From a checkpoint of a small mixture-of-experts model trained on Wikipedia: 16 experts in each of 8 layers.
Below are experts of layer 4 (counted from 0) of a mixture-of-experts language model. Rows are named router (the router's row for the expert), up (a neuron's input weights, with its number) and show model dimensions 0-127. Each number is 200 + 40 x the weight over its row's rms, rounded and kept within 0 to 999.
After each expert's rows: "comes after" lists some tokens at least twice as common just before its tokens as in all text. This comes from a sample of Wikipedia text that the model never trained on. Tokens count by the router's weight.

# expert 4
router,238,183,177,165,292,166,283,204,265,251,133,213,206,153,271,188,238,267,214,149,239,175,207,259,168,180,199,169,231,198,234,233,259,209,192,186,196,215,193,212,192,145,220,160,246,230,268,209,197,185,230,111,276,179,193,188,180,168,120,220,134,208,264,218,237,132,214,237,215,155,266,265,215,153,151,202,195,220,220,171,207,209,148,235,201,182,208,161,164,169,172,175,148,132,188,211,250,149,241,236,135,114,199,202,142,257,256,185,258,152,238,169,227,247,192,249,182,211,114,313,171,214,229,180,175,280,145,164
up0,168,232,230,222,115,192,245,153,216,261,251,238,214,149,238,181,211,226,110,160,211,204,285,228,175,190,187,182,138,155,252,192,195,208,226,173,201,309,177,167,204,178,222,196,190,157,213,165,188,223,160,141,244,168,243,200,209,189,212,166,169,138,200,198,233,190,139,169,226,205,195,245,215,206,180,209,161,229,193,200,246,203,164,230,200,207,170,206,188,172,242,271,230,169,140,252,285,198,253,167,203,150,222,143,205,183,230,213,228,210,242,254,238,245,189,229,233,163,181,170,213,241,192,186,129,273,188,198
up1,185,226,231,204,117,171,182,163,171,188,223,244,152,198,142,301,223,129,180,169,112,176,215,145,217,166,214,198,212,171,105,190,224,198,268,249,161,209,191,258,235,184,122,233,125,218,103,203,233,173,182,297,161,223,220,215,202,197,248,258,299,155,146,152,198,230,173,159,177,238,199,210,205,189,178,191,156,217,211,221,276,192,191,205,263,242,202,218,136,240,276,197,293,204,249,228,190,181,233,181,212,219,257,237,230,144,255,223,159,221,269,243,184,210,227,166,140,223,267,153,199,204,165,246,169,209,204,184
up2,235,183,171,207,202,123,233,162,210,274,137,266,192,173,169,225,192,188,244,205,227,160,208,239,176,248,89,125,158,192,170,144,265,236,243,183,203,214,198,208,211,136,104,202,231,225,168,177,180,196,205,199,215,179,180,179,187,148,128,214,209,228,264,222,206,214,107,182,196,148,245,289,220,197,205,251,168,244,172,284,203,153,145,259,157,145,176,158,169,148,178,203,136,200,196,124,284,243,162,271,177,199,193,202,182,186,291,144,200,189,140,224,158,232,147,189,170,126,137,298,122,188,229,237,92,232,155,195
up3,202,174,148,252,211,190,169,176,166,176,199,228,190,202,182,193,206,197,212,165,240,165,141,154,219,228,127,241,155,170,204,192,232,152,237,234,135,170,192,176,150,201,223,164,196,186,178,236,159,108,155,244,181,204,173,204,192,166,209,186,235,196,189,224,202,216,222,179,185,197,208,215,151,195,175,223,183,209,137,197,277,189,158,194,223,292,211,201,192,236,230,193,194,224,220,236,182,174,233,127,299,167,245,237,193,192,188,206,161,225,158,183,209,212,156,143,213,221,226,189,212,263,160,227,230,244,191,206
up4,236,164,179,217,225,162,219,179,241,250,218,162,172,186,238,190,192,275,156,217,219,255,217,223,187,121,210,201,268,226,216,185,206,196,228,149,192,200,209,153,228,111,202,271,121,211,252,225,246,218,165,90,241,157,192,156,236,192,243,214,97,288,210,205,180,266,178,199,196,164,206,344,202,187,214,161,208,191,147,208,234,233,150,135,145,231,219,179,271,239,178,187,203,202,168,175,261,141,228,237,185,173,217,248,247,193,226,163,227,193,176,214,219,228,246,203,217,180,166,236,216,221,201,189,147,281,119,170
up5,122,186,213,177,173,220,200,184,201,175,165,150,160,177,136,207,229,172,228,195,222,205,250,199,185,275,117,235,234,129,206,301,185,144,193,205,171,202,139,155,239,204,235,236,172,185,186,266,230,151,239,238,197,201,172,235,216,173,239,139,252,161,150,178,206,177,213,188,218,274,175,264,206,219,180,200,154,190,207,149,216,208,207,240,250,218,148,113,258,203,206,208,185,249,199,270,130,201,207,126,269,183,248,195,189,194,123,224,147,215,198,162,206,164,265,106,194,264,154,177,150,243,175,202,262,222,251,230
comes after: "\n", "|", "==", "-", "===", " =="

# expert 10
router,180,208,220,173,251,105,257,243,173,262,173,265,245,176,240,223,158,163,251,195,231,189,184,232,177,214,139,181,250,224,172,192,204,215,193,179,189,165,234,209,120,153,148,169,193,228,256,175,252,203,162,191,220,209,186,121,146,199,186,169,214,230,231,236,224,166,177,165,261,157,235,238,259,213,146,209,192,230,183,192,178,213,211,218,233,156,178,253,212,241,125,153,190,203,178,115,254,214,224,258,146,146,176,195,277,248,163,178,229,153,152,197,211,212,191,275,200,260,86,219,158,160,219,170,214,257,86,158
up0,130,180,181,200,232,224,196,247,238,114,179,229,186,158,156,223,186,204,214,232,239,264,158,151,154,236,211,224,186,138,218,211,250,195,205,174,184,173,231,257,187,165,233,140,256,168,187,170,154,200,192,196,168,244,131,177,129,176,285,223,220,223,187,191,205,287,237,153,219,209,162,164,240,227,213,145,228,273,143,181,190,178,199,219,226,99,147,182,193,178,175,179,216,261,181,228,162,227,236,151,202,197,201,226,142,154,172,185,197,180,231,195,195,171,159,278,229,193,211,182,185,155,216,157,193,156,188,127
up1,208,130,179,201,199,196,192,252,209,119,192,217,277,192,189,209,205,210,146,281,251,195,192,174,158,181,211,164,169,239,154,198,188,234,237,171,165,151,197,218,153,194,192,141,240,166,184,187,236,169,268,146,164,191,179,224,256,207,203,186,182,214,193,281,225,194,142,69,185,132,174,233,223,201,219,178,244,227,205,211,212,199,218,259,154,202,226,282,193,163,169,214,191,217,223,236,257,262,215,167,214,210,255,221,183,196,234,243,198,251,196,194,240,187,196,221,257,132,169,188,220,195,179,275,280,199,193,180
up2,177,183,135,183,217,198,222,189,195,167,219,186,184,196,232,173,192,252,289,201,268,186,196,197,263,269,230,182,173,210,206,88,143,257,179,172,258,115,201,181,108,286,213,214,255,201,261,183,173,208,195,206,162,293,153,137,218,154,177,242,213,258,228,225,221,197,238,214,214,191,230,154,187,260,208,276,245,235,178,285,190,272,221,173,214,164,116,221,161,192,133,148,245,233,258,217,282,144,141,241,207,171,177,172,250,215,212,256,247,230,167,224,206,255,190,223,191,217,151,167,220,192,196,182,159,153,217,189
up3,127,236,230,98,194,185,197,177,154,274,221,184,162,219,296,204,183,167,261,233,199,177,187,267,198,209,176,164,215,240,196,179,172,164,224,240,239,224,201,186,202,223,183,255,230,134,175,184,123,200,133,198,278,174,216,182,192,191,193,174,222,162,207,180,144,109,202,234,176,212,185,217,221,266,186,134,246,210,212,237,162,188,219,190,197,250,245,141,202,182,235,285,218,184,203,180,214,177,139,168,120,175,204,131,198,176,229,152,194,223,164,178,212,201,144,158,141,215,153,230,179,135,230,126,176,228,175,251
up4,165,184,114,180,191,210,207,215,123,159,239,156,163,208,232,224,219,178,157,238,158,235,228,153,178,246,275,184,181,204,254,205,191,134,192,213,159,176,250,191,158,175,209,153,253,162,207,115,145,247,194,164,150,208,156,211,163,181,270,224,205,195,234,202,217,191,250,247,260,180,251,180,156,195,244,251,245,257,153,150,165,200,212,225,205,172,193,206,194,158,187,223,155,247,145,251,195,225,197,247,279,229,246,253,289,229,197,189,227,195,173,194,198,279,178,173,181,127,168,212,251,193,275,220,140,166,225,115
up5,206,175,165,190,167,240,217,147,139,139,226,176,244,149,210,162,170,205,244,239,255,178,189,264,196,200,256,238,151,236,150,151,203,186,216,220,246,168,235,120,232,208,158,247,242,196,156,193,228,265,152,222,224,108,206,140,175,211,151,225,176,211,212,142,198,177,185,114,245,160,138,204,199,219,231,205,259,254,232,242,278,130,257,175,205,212,221,199,195,222,153,218,205,188,268,192,226,203,197,173,214,173,218,148,220,209,199,185,222,224,210,239,174,236,148,185,206,167,207,178,211,168,181,199,223,144,191,232
comes after: " was", "'", " the", " is", " as", " a"

# expert 13
router,211,240,203,238,225,216,216,221,164,211,185,224,215,161,182,172,198,246,176,153,260,161,177,249,178,183,164,157,218,170,217,181,208,295,163,180,210,240,279,208,159,143,148,169,224,249,254,162,222,125,258,134,222,193,191,192,169,248,183,90,178,157,224,252,294,193,161,221,222,138,241,240,238,215,154,153,154,249,171,156,192,243,217,272,195,143,180,256,177,168,158,191,232,197,180,193,201,102,204,226,123,215,164,203,201,238,198,172,265,227,142,240,256,252,168,216,173,167,183,218,126,209,204,188,230,221,177,173
up0,166,206,249,190,213,199,182,196,167,158,209,158,74,149,160,254,210,265,153,145,86,262,191,195,261,267,230,146,187,156,216,207,196,138,208,199,150,188,188,222,262,193,250,327,260,234,195,308,187,207,229,142,185,181,115,299,111,201,248,290,291,175,182,203,170,202,188,203,204,172,196,200,121,118,168,237,155,294,245,175,285,253,231,152,229,216,226,201,150,232,268,185,144,247,145,198,191,275,168,238,197,211,153,224,252,191,213,248,195,179,244,218,212,256,220,187,180,273,260,249,224,206,186,269,183,230,212,195
up1,179,167,131,142,211,273,201,213,171,112,208,227,175,145,138,277,175,208,190,188,179,220,202,214,229,266,178,270,236,158,170,194,214,194,279,206,214,210,274,233,223,141,145,163,141,228,125,240,232,152,168,213,216,206,200,122,159,218,236,183,180,189,208,200,253,206,191,175,232,113,233,219,199,266,223,232,195,94,102,153,175,176,162,218,218,185,217,235,178,256,232,168,189,200,193,215,186,247,258,177,193,208,208,183,246,191,144,141,252,232,249,251,236,171,220,175,201,185,199,198,145,245,158,139,191,203,181,112
up2,126,228,151,111,189,219,226,173,192,233,178,226,176,157,155,245,154,189,172,156,182,180,190,195,159,289,167,218,204,182,43,173,188,222,228,189,214,194,187,219,264,206,195,189,176,220,172,232,233,137,175,190,247,176,240,139,185,213,213,91,200,137,226,251,180,152,203,166,226,168,203,274,213,236,198,196,225,198,202,197,251,207,146,241,171,208,219,192,203,233,270,253,187,152,236,253,122,251,239,258,212,177,180,124,166,216,189,136,203,189,252,208,228,218,180,138,190,180,131,220,166,204,212,168,228,186,144,189
up3,217,130,138,204,226,175,204,255,214,201,198,161,287,260,187,230,160,160,218,220,216,185,139,172,182,164,213,207,243,173,137,237,168,179,85,179,211,203,281,250,200,210,167,183,142,186,184,194,183,275,191,183,180,177,172,139,168,213,268,137,52,178,229,173,160,226,167,210,191,243,200,259,176,216,195,231,190,177,140,256,213,181,219,182,169,230,180,236,132,192,224,217,212,206,194,100,141,255,173,260,150,198,87,221,291,198,145,149,187,142,229,251,212,220,116,232,232,199,159,151,155,197,160,137,174,230,205,238
up4,229,179,158,258,250,193,190,269,250,168,204,195,160,211,211,226,188,183,167,255,148,139,125,168,176,247,111,160,204,187,178,130,217,173,155,179,222,168,189,208,213,253,209,217,235,179,199,230,263,223,190,281,181,151,158,228,139,210,210,268,212,179,187,195,136,255,261,240,176,282,203,254,226,201,185,132,237,234,204,218,257,170,197,134,215,206,213,145,147,126,155,214,191,253,169,96,247,174,241,295,206,198,208,264,252,207,194,232,162,144,138,189,109,157,229,190,205,160,187,181,174,209,173,182,145,263,198,210
up5,137,203,154,136,189,242,226,152,192,267,196,186,179,184,125,229,190,221,141,154,166,155,236,168,231,251,242,237,198,183,91,203,194,221,208,217,276,149,247,199,183,197,187,279,147,222,234,225,182,198,241,180,255,210,187,195,186,217,256,107,162,137,220,223,244,126,132,224,215,202,168,285,211,216,180,176,193,224,232,215,291,281,199,209,180,220,197,151,206,164,219,249,257,177,247,178,96,212,242,217,172,171,223,132,172,245,224,140,232,211,173,249,239,182,148,180,193,193,133,150,207,198,203,128,193,164,205,263
comes after: " of", " in", " to", " for", " with", " on"

# expert 6
router,174,162,162,226,292,208,285,149,264,220,150,191,261,169,206,223,169,202,214,199,175,183,173,250,164,195,178,193,249,215,255,240,143,247,198,227,227,207,254,189,169,148,203,198,220,225,267,135,186,212,190,107,184,190,232,216,161,213,220,134,135,226,285,251,203,153,145,197,189,146,255,279,293,239,155,159,214,190,178,171,185,204,216,264,184,224,221,216,194,217,128,143,157,175,197,125,233,170,204,232,191,49,171,193,206,251,204,140,233,183,133,158,230,194,158,249,175,205,159,215,149,207,237,180,183,187,163,171
up0,221,199,160,216,162,117,200,190,142,186,154,214,154,268,248,109,245,205,243,159,177,118,248,185,202,235,147,128,217,202,187,183,229,197,137,178,240,160,88,208,210,211,255,194,160,221,196,260,229,98,212,151,222,217,195,186,242,194,197,229,147,103,200,120,192,172,195,228,189,218,231,230,164,164,168,239,182,139,160,196,219,200,133,248,171,199,55,168,199,201,221,254,225,213,205,231,119,178,185,278,223,202,165,272,156,166,181,230,207,235,214,220,223,245,148,165,192,181,215,266,229,216,181,241,214,171,252,176
up1,145,160,223,206,275,262,209,200,182,203,217,189,178,171,187,199,108,220,168,220,217,195,154,175,190,224,175,157,190,162,253,162,164,205,171,247,218,260,171,153,181,219,138,235,180,253,186,227,166,225,183,167,270,227,144,201,150,175,180,213,319,177,251,218,196,165,172,171,217,226,198,252,208,203,115,194,198,266,212,230,137,143,175,277,208,205,134,173,187,198,184,121,144,233,157,71,232,158,181,193,256,139,254,154,175,202,154,225,270,220,189,176,201,242,128,241,155,261,238,191,197,195,174,161,241,190,197,197
up2,208,149,137,190,251,160,195,241,219,172,154,259,192,221,224,221,199,188,245,216,201,161,160,153,165,204,187,154,236,159,185,156,162,130,191,109,236,231,136,174,230,212,231,204,286,177,157,230,216,248,194,205,178,166,182,184,179,147,216,148,202,199,202,205,207,265,189,244,191,235,150,200,186,187,210,176,237,227,157,143,85,217,172,159,207,203,120,86,143,194,126,189,186,228,213,250,164,178,176,191,160,160,227,254,197,117,203,196,149,200,163,251,240,137,243,212,224,218,145,239,177,234,169,309,262,231,200,232
up3,152,305,169,210,130,248,211,232,198,238,157,224,248,211,240,164,187,149,168,199,222,184,179,207,271,207,263,220,194,221,225,228,220,161,174,246,236,189,272,175,229,234,210,199,200,149,228,158,212,197,201,228,170,184,236,219,185,196,202,190,191,154,166,198,176,175,216,195,215,297,200,157,216,227,268,281,186,120,154,211,217,155,239,226,159,202,234,251,264,183,234,181,223,216,281,258,177,174,188,163,232,215,251,238,177,147,190,129,231,135,129,169,175,135,188,228,154,255,231,230,200,189,132,144,222,176,188,287
up4,156,228,190,175,238,214,217,190,227,200,178,164,185,233,197,246,206,158,165,222,185,240,143,185,195,168,251,136,216,218,166,184,249,149,215,150,179,187,181,214,148,207,103,169,222,251,264,116,219,237,197,109,185,202,282,235,169,173,146,249,192,201,222,200,186,222,214,101,183,140,183,235,215,255,201,150,192,187,198,273,206,157,189,169,215,159,179,164,220,194,86,161,157,142,162,80,270,204,243,158,239,141,201,172,186,186,249,164,211,182,183,185,225,235,224,165,169,181,251,174,210,244,168,219,100,253,209,219
up5,196,204,224,112,216,213,195,181,206,175,222,217,196,201,178,241,233,180,148,239,173,222,207,219,174,281,108,190,211,237,216,155,178,216,216,168,200,192,227,161,186,155,310,208,98,240,147,248,168,211,207,174,236,227,227,228,186,252,150,147,205,218,163,198,187,215,178,191,238,201,203,172,222,183,259,261,211,194,186,140,223,217,201,238,177,187,183,207,260,168,303,190,173,234,208,205,164,230,169,238,190,243,122,203,223,292,156,260,168,213,152,179,166,153,214,201,238,185,182,180,145,207,273,172,232,183,230,194
comes after: " |", ";", ":", "---|---|---|---|", " /", " Mount"

# expert 5
router,223,149,171,262,331,200,214,133,307,251,159,157,214,156,222,154,114,239,221,200,238,160,204,243,184,211,130,193,196,214,179,207,244,233,195,195,152,220,232,211,197,148,182,113,227,255,221,167,248,219,248,163,208,252,167,206,220,193,146,175,142,220,230,242,198,228,135,210,184,176,199,257,211,240,181,181,241,271,181,218,209,212,153,252,228,185,164,234,171,193,157,148,176,174,174,137,232,119,246,271,182,49,171,175,231,198,230,176,254,174,188,230,263,245,132,226,212,218,179,249,193,258,250,162,150,257,202,189
up0,160,156,188,209,247,236,196,183,127,283,277,178,107,205,190,215,206,229,316,147,122,257,169,164,177,234,146,192,270,206,215,192,213,220,237,284,165,159,237,247,147,146,128,177,230,178,157,198,153,240,203,255,250,250,179,182,181,217,247,196,202,219,230,120,229,173,213,260,207,184,251,253,195,121,183,212,194,233,192,278,201,216,189,152,249,222,203,181,226,219,196,207,130,277,164,140,233,260,190,266,198,250,163,203,252,205,218,136,212,176,215,147,163,214,145,254,115,167,164,202,222,214,274,141,229,190,197,170
up1,160,259,220,108,153,205,196,204,182,217,211,201,185,291,204,149,226,195,142,159,209,193,245,185,182,190,225,139,191,256,194,151,214,141,216,164,204,201,158,224,167,116,157,272,273,186,199,211,136,181,263,206,242,153,262,217,253,161,215,221,202,182,124,214,215,142,246,254,194,190,187,279,221,183,179,228,199,144,254,224,185,162,263,197,164,149,150,125,267,263,187,205,135,173,236,193,125,185,232,161,203,127,158,222,212,224,224,216,168,216,228,146,238,229,174,191,191,184,225,224,254,212,187,203,171,223,174,223
up2,82,263,161,230,176,210,219,229,166,206,178,257,255,190,149,198,207,190,215,120,181,205,218,140,235,196,201,158,124,145,157,194,190,184,187,203,171,246,151,218,251,174,231,142,261,192,132,157,238,181,220,257,142,202,117,196,138,249,234,189,231,165,226,201,245,205,180,191,212,240,192,209,161,130,190,188,200,126,180,193,189,255,190,169,180,242,252,225,264,134,203,232,227,207,221,175,233,178,223,193,158,238,169,190,259,134,118,226,184,196,187,278,224,138,146,266,238,277,205,230,246,205,180,122,126,194,152,147
up3,151,223,252,160,164,184,222,172,180,241,237,208,150,222,157,189,175,216,249,182,220,217,179,132,248,243,127,249,149,174,208,152,230,269,194,195,206,227,213,207,188,230,194,104,139,241,140,195,228,253,250,235,268,225,126,215,203,255,261,235,205,255,337,197,211,228,216,210,226,161,218,141,187,188,187,218,203,220,160,130,179,267,251,135,177,226,207,231,242,213,226,211,254,240,243,193,276,151,186,271,124,253,191,167,245,217,155,221,201,161,216,228,191,218,216,198,152,169,183,159,199,232,262,189,161,175,184,238
up4,122,326,211,208,142,213,220,180,162,233,172,212,171,184,212,93,265,195,213,77,182,175,249,162,259,173,206,165,168,160,190,156,255,175,153,235,160,236,182,229,203,200,255,132,207,239,173,220,215,190,210,220,217,276,180,144,202,213,215,200,172,169,197,144,300,112,224,228,221,201,298,161,222,162,162,265,177,164,260,153,193,240,199,194,198,164,269,209,212,148,194,206,218,109,231,341,187,172,186,151,136,236,236,225,193,203,204,214,251,256,277,211,217,185,169,224,234,204,203,231,198,202,159,239,206,190,104,209
up5,198,188,255,193,137,172,211,163,201,271,204,190,170,179,225,142,265,202,198,200,249,220,166,209,190,181,181,152,256,227,254,228,248,214,252,189,205,198,206,281,212,174,195,180,257,236,295,209,150,122,241,167,280,147,199,222,202,222,259,165,196,229,213,206,198,198,159,211,215,204,200,271,224,193,210,261,211,148,224,198,152,190,158,265,200,235,219,175,224,189,192,169,107,253,251,187,254,140,245,196,136,149,142,209,139,300,155,245,205,203,263,139,272,181,313,131,232,246,131,184,211,226,209,170,194,281,207,105
comes after: " ", "\n", " —", " 0", ")", "."

# expert 7
router,151,249,261,157,224,180,294,154,161,227,187,135,205,195,169,236,163,210,174,156,184,136,218,198,162,217,202,190,225,195,138,168,218,275,198,209,182,226,251,222,168,178,200,201,258,243,260,143,221,228,246,153,227,258,182,192,161,250,193,179,245,203,306,177,233,184,160,146,344,213,245,181,234,244,188,198,206,189,156,225,215,183,192,190,317,188,212,196,183,174,205,110,100,221,202,182,182,207,216,231,163,113,163,153,200,176,240,191,231,182,213,186,234,305,157,219,173,193,171,195,191,221,264,171,136,211,211,200
up0,189,213,254,205,221,146,200,210,169,235,235,235,185,255,146,184,200,182,279,199,196,187,206,204,211,206,195,189,269,194,216,140,145,207,183,213,220,203,170,244,241,153,184,230,173,188,192,219,200,178,161,223,113,187,224,197,218,210,227,199,194,171,221,161,195,260,182,212,175,269,240,133,199,210,219,171,207,136,162,256,195,197,211,190,254,251,200,145,171,128,196,186,245,140,194,202,155,251,261,207,202,245,163,164,212,178,172,224,181,191,185,178,214,198,149,180,224,196,187,220,134,188,251,192,181,185,170,204
up1,264,190,160,207,181,239,171,181,182,257,208,336,174,248,201,209,220,167,267,199,194,178,224,188,237,208,208,186,179,213,267,127,173,213,199,223,193,147,215,219,174,178,171,261,189,174,176,233,263,202,146,229,189,214,243,242,218,204,159,197,235,260,150,169,212,180,220,199,177,297,222,222,183,218,196,230,169,222,237,192,163,182,183,207,220,187,222,205,174,186,174,120,250,209,219,171,160,179,144,240,238,253,256,204,264,232,237,145,199,163,142,153,231,257,200,164,229,205,161,168,179,281,154,236,176,176,175,177
up2,173,189,174,206,194,244,206,107,177,189,195,133,182,203,196,224,206,206,204,157,253,184,237,188,190,209,178,166,165,301,171,243,222,225,223,169,266,162,263,174,130,208,214,135,226,217,220,203,151,170,293,197,181,227,236,255,229,262,181,153,140,174,205,297,196,273,191,202,183,175,160,198,268,187,246,155,242,179,241,148,147,195,188,240,212,201,245,199,237,234,251,241,174,249,182,209,223,147,223,181,190,169,228,138,140,238,149,159,233,262,121,169,209,233,153,137,171,167,146,183,214,164,201,192,154,212,154,239
up3,182,216,256,168,220,320,232,117,151,174,156,216,158,152,164,198,215,196,217,179,229,195,194,170,178,169,288,182,184,203,138,223,184,188,227,196,188,244,151,232,132,262,159,149,244,227,159,163,174,178,234,196,157,193,147,207,190,159,165,192,231,204,158,231,176,134,137,197,258,210,170,253,235,253,165,212,220,200,243,217,203,173,210,246,194,144,235,167,277,157,150,234,175,201,188,214,226,145,186,173,209,101,220,213,215,190,240,141,197,219,148,221,146,179,128,153,143,221,195,162,207,189,186,205,203,202,239,170
up4,210,160,131,234,197,162,180,225,237,192,174,229,184,252,307,230,124,210,262,189,130,210,218,189,147,212,93,248,212,298,139,230,175,231,148,251,283,152,238,261,213,169,177,179,224,195,241,225,180,215,173,235,225,194,212,138,213,218,231,179,229,170,239,178,238,265,212,207,90,196,188,204,256,227,170,205,221,215,199,223,249,270,234,165,193,220,205,205,204,199,202,233,233,203,219,223,127,215,167,157,193,185,243,203,219,174,219,209,196,192,237,190,167,191,134,227,187,143,145,148,93,169,219,172,182,191,141,212
up5,196,148,221,199,200,218,218,170,254,215,174,215,196,168,219,255,284,202,219,121,187,136,211,174,186,228,225,215,251,144,163,135,235,153,212,229,245,178,189,260,211,210,121,299,212,219,160,304,223,232,151,226,208,229,205,230,207,165,197,228,221,192,180,151,197,157,226,249,270,258,172,203,212,182,213,154,233,211,160,153,190,228,261,166,203,226,233,128,144,151,157,180,184,206,156,177,271,219,153,205,201,166,144,201,235,190,210,228,174,157,231,143,124,168,207,219,158,191,224,231,164,251,214,232,174,201,250,196
comes after: " in", " the", " of", " on", " New", " In"

# expert 1
router,251,143,168,214,214,174,336,266,354,257,34,259,225,145,257,187,143,234,214,227,254,178,246,212,180,148,187,173,174,142,191,195,214,282,199,247,175,259,224,199,196,169,213,226,231,189,177,137,242,178,214,174,175,133,173,173,162,174,150,171,140,194,190,142,247,196,77,199,343,207,234,220,185,208,181,165,152,235,167,207,147,248,150,258,281,123,186,222,128,149,210,185,228,178,151,200,204,136,204,216,168,99,205,220,205,201,217,167,231,241,187,189,264,199,177,227,261,232,158,200,180,218,164,204,212,235,208,187
up0,170,174,162,184,212,177,197,224,256,219,179,181,213,177,189,224,230,166,256,140,214,156,250,182,176,229,212,248,147,210,177,238,207,203,204,155,145,201,206,203,203,215,193,199,250,152,214,168,195,202,140,210,238,213,195,236,207,183,171,194,219,242,212,211,146,200,263,251,331,189,241,236,249,248,182,106,234,215,187,219,256,152,202,193,147,193,175,221,144,109,165,209,118,159,174,199,292,226,222,179,220,190,203,200,219,200,196,196,215,166,171,137,223,193,114,130,174,272,175,141,266,141,181,229,209,280,83,229
up1,197,160,249,208,224,289,157,247,219,175,156,218,145,162,214,248,282,263,200,230,187,153,203,184,157,92,160,199,178,212,189,178,157,245,190,192,111,248,229,222,182,239,206,205,254,195,158,157,234,152,227,149,228,159,122,239,227,226,175,162,216,249,162,174,224,183,142,184,208,104,185,212,246,94,121,163,191,217,185,216,243,164,203,226,210,209,126,191,188,249,204,188,168,173,189,248,217,176,197,228,222,242,212,252,196,137,191,285,244,211,200,234,193,253,215,221,188,165,223,184,231,181,144,211,254,213,196,245
up2,206,274,168,202,229,216,107,246,210,202,174,160,198,209,176,225,224,163,221,137,211,218,198,198,175,249,232,256,228,196,237,174,127,118,167,285,160,131,180,162,160,215,140,161,170,204,175,224,108,246,228,200,140,198,191,239,263,148,196,209,185,219,189,178,197,256,219,204,209,186,181,158,243,179,263,194,263,262,192,153,133,91,169,247,163,160,188,244,185,233,177,187,264,132,239,136,195,184,165,152,236,235,188,218,207,139,231,212,152,257,163,256,166,209,228,155,149,132,243,151,254,179,209,275,176,140,204,287
up3,270,200,168,252,205,128,249,221,228,215,173,211,270,163,162,222,161,201,132,236,192,275,214,183,179,158,190,151,191,184,187,240,190,233,244,213,206,165,137,157,212,236,111,169,122,220,192,258,201,250,182,121,218,164,234,191,163,231,232,212,227,182,223,248,180,193,224,242,146,95,193,203,234,214,202,208,218,242,175,197,155,169,179,189,138,204,183,297,165,115,173,188,239,151,219,256,254,228,214,183,224,192,178,130,228,192,251,176,166,230,235,243,286,239,231,137,232,265,202,154,186,206,200,217,182,209,83,186
up4,97,295,137,214,193,291,144,144,160,163,227,169,215,194,173,195,175,200,227,134,179,145,198,261,181,278,165,279,199,248,251,210,203,169,168,271,262,263,259,162,172,184,175,157,222,188,119,144,164,101,186,215,209,254,177,183,217,205,123,144,253,274,174,188,213,167,251,203,123,217,260,102,186,264,196,201,221,245,213,237,200,136,139,192,314,183,158,109,216,169,210,213,207,138,244,191,148,147,200,122,194,209,181,232,254,195,233,184,174,219,192,203,197,207,173,196,191,181,279,206,203,182,235,191,217,107,199,207
up5,205,331,186,276,226,140,149,132,164,210,192,196,193,214,160,229,255,213,204,257,186,157,225,165,235,196,223,255,196,178,209,221,228,211,188,177,183,177,157,203,207,205,180,217,205,189,296,245,133,274,220,184,203,125,235,124,289,245,236,220,183,189,215,203,216,185,163,230,138,202,140,206,161,172,180,230,187,199,190,116,143,239,190,275,141,206,208,244,157,266,190,178,232,95,191,216,199,169,152,215,210,267,191,176,217,322,239,250,225,185,185,151,206,227,241,194,219,258,176,249,253,194,223,243,196,158,164,131
comes after: "-", " (", " ", " \"", " the", ":"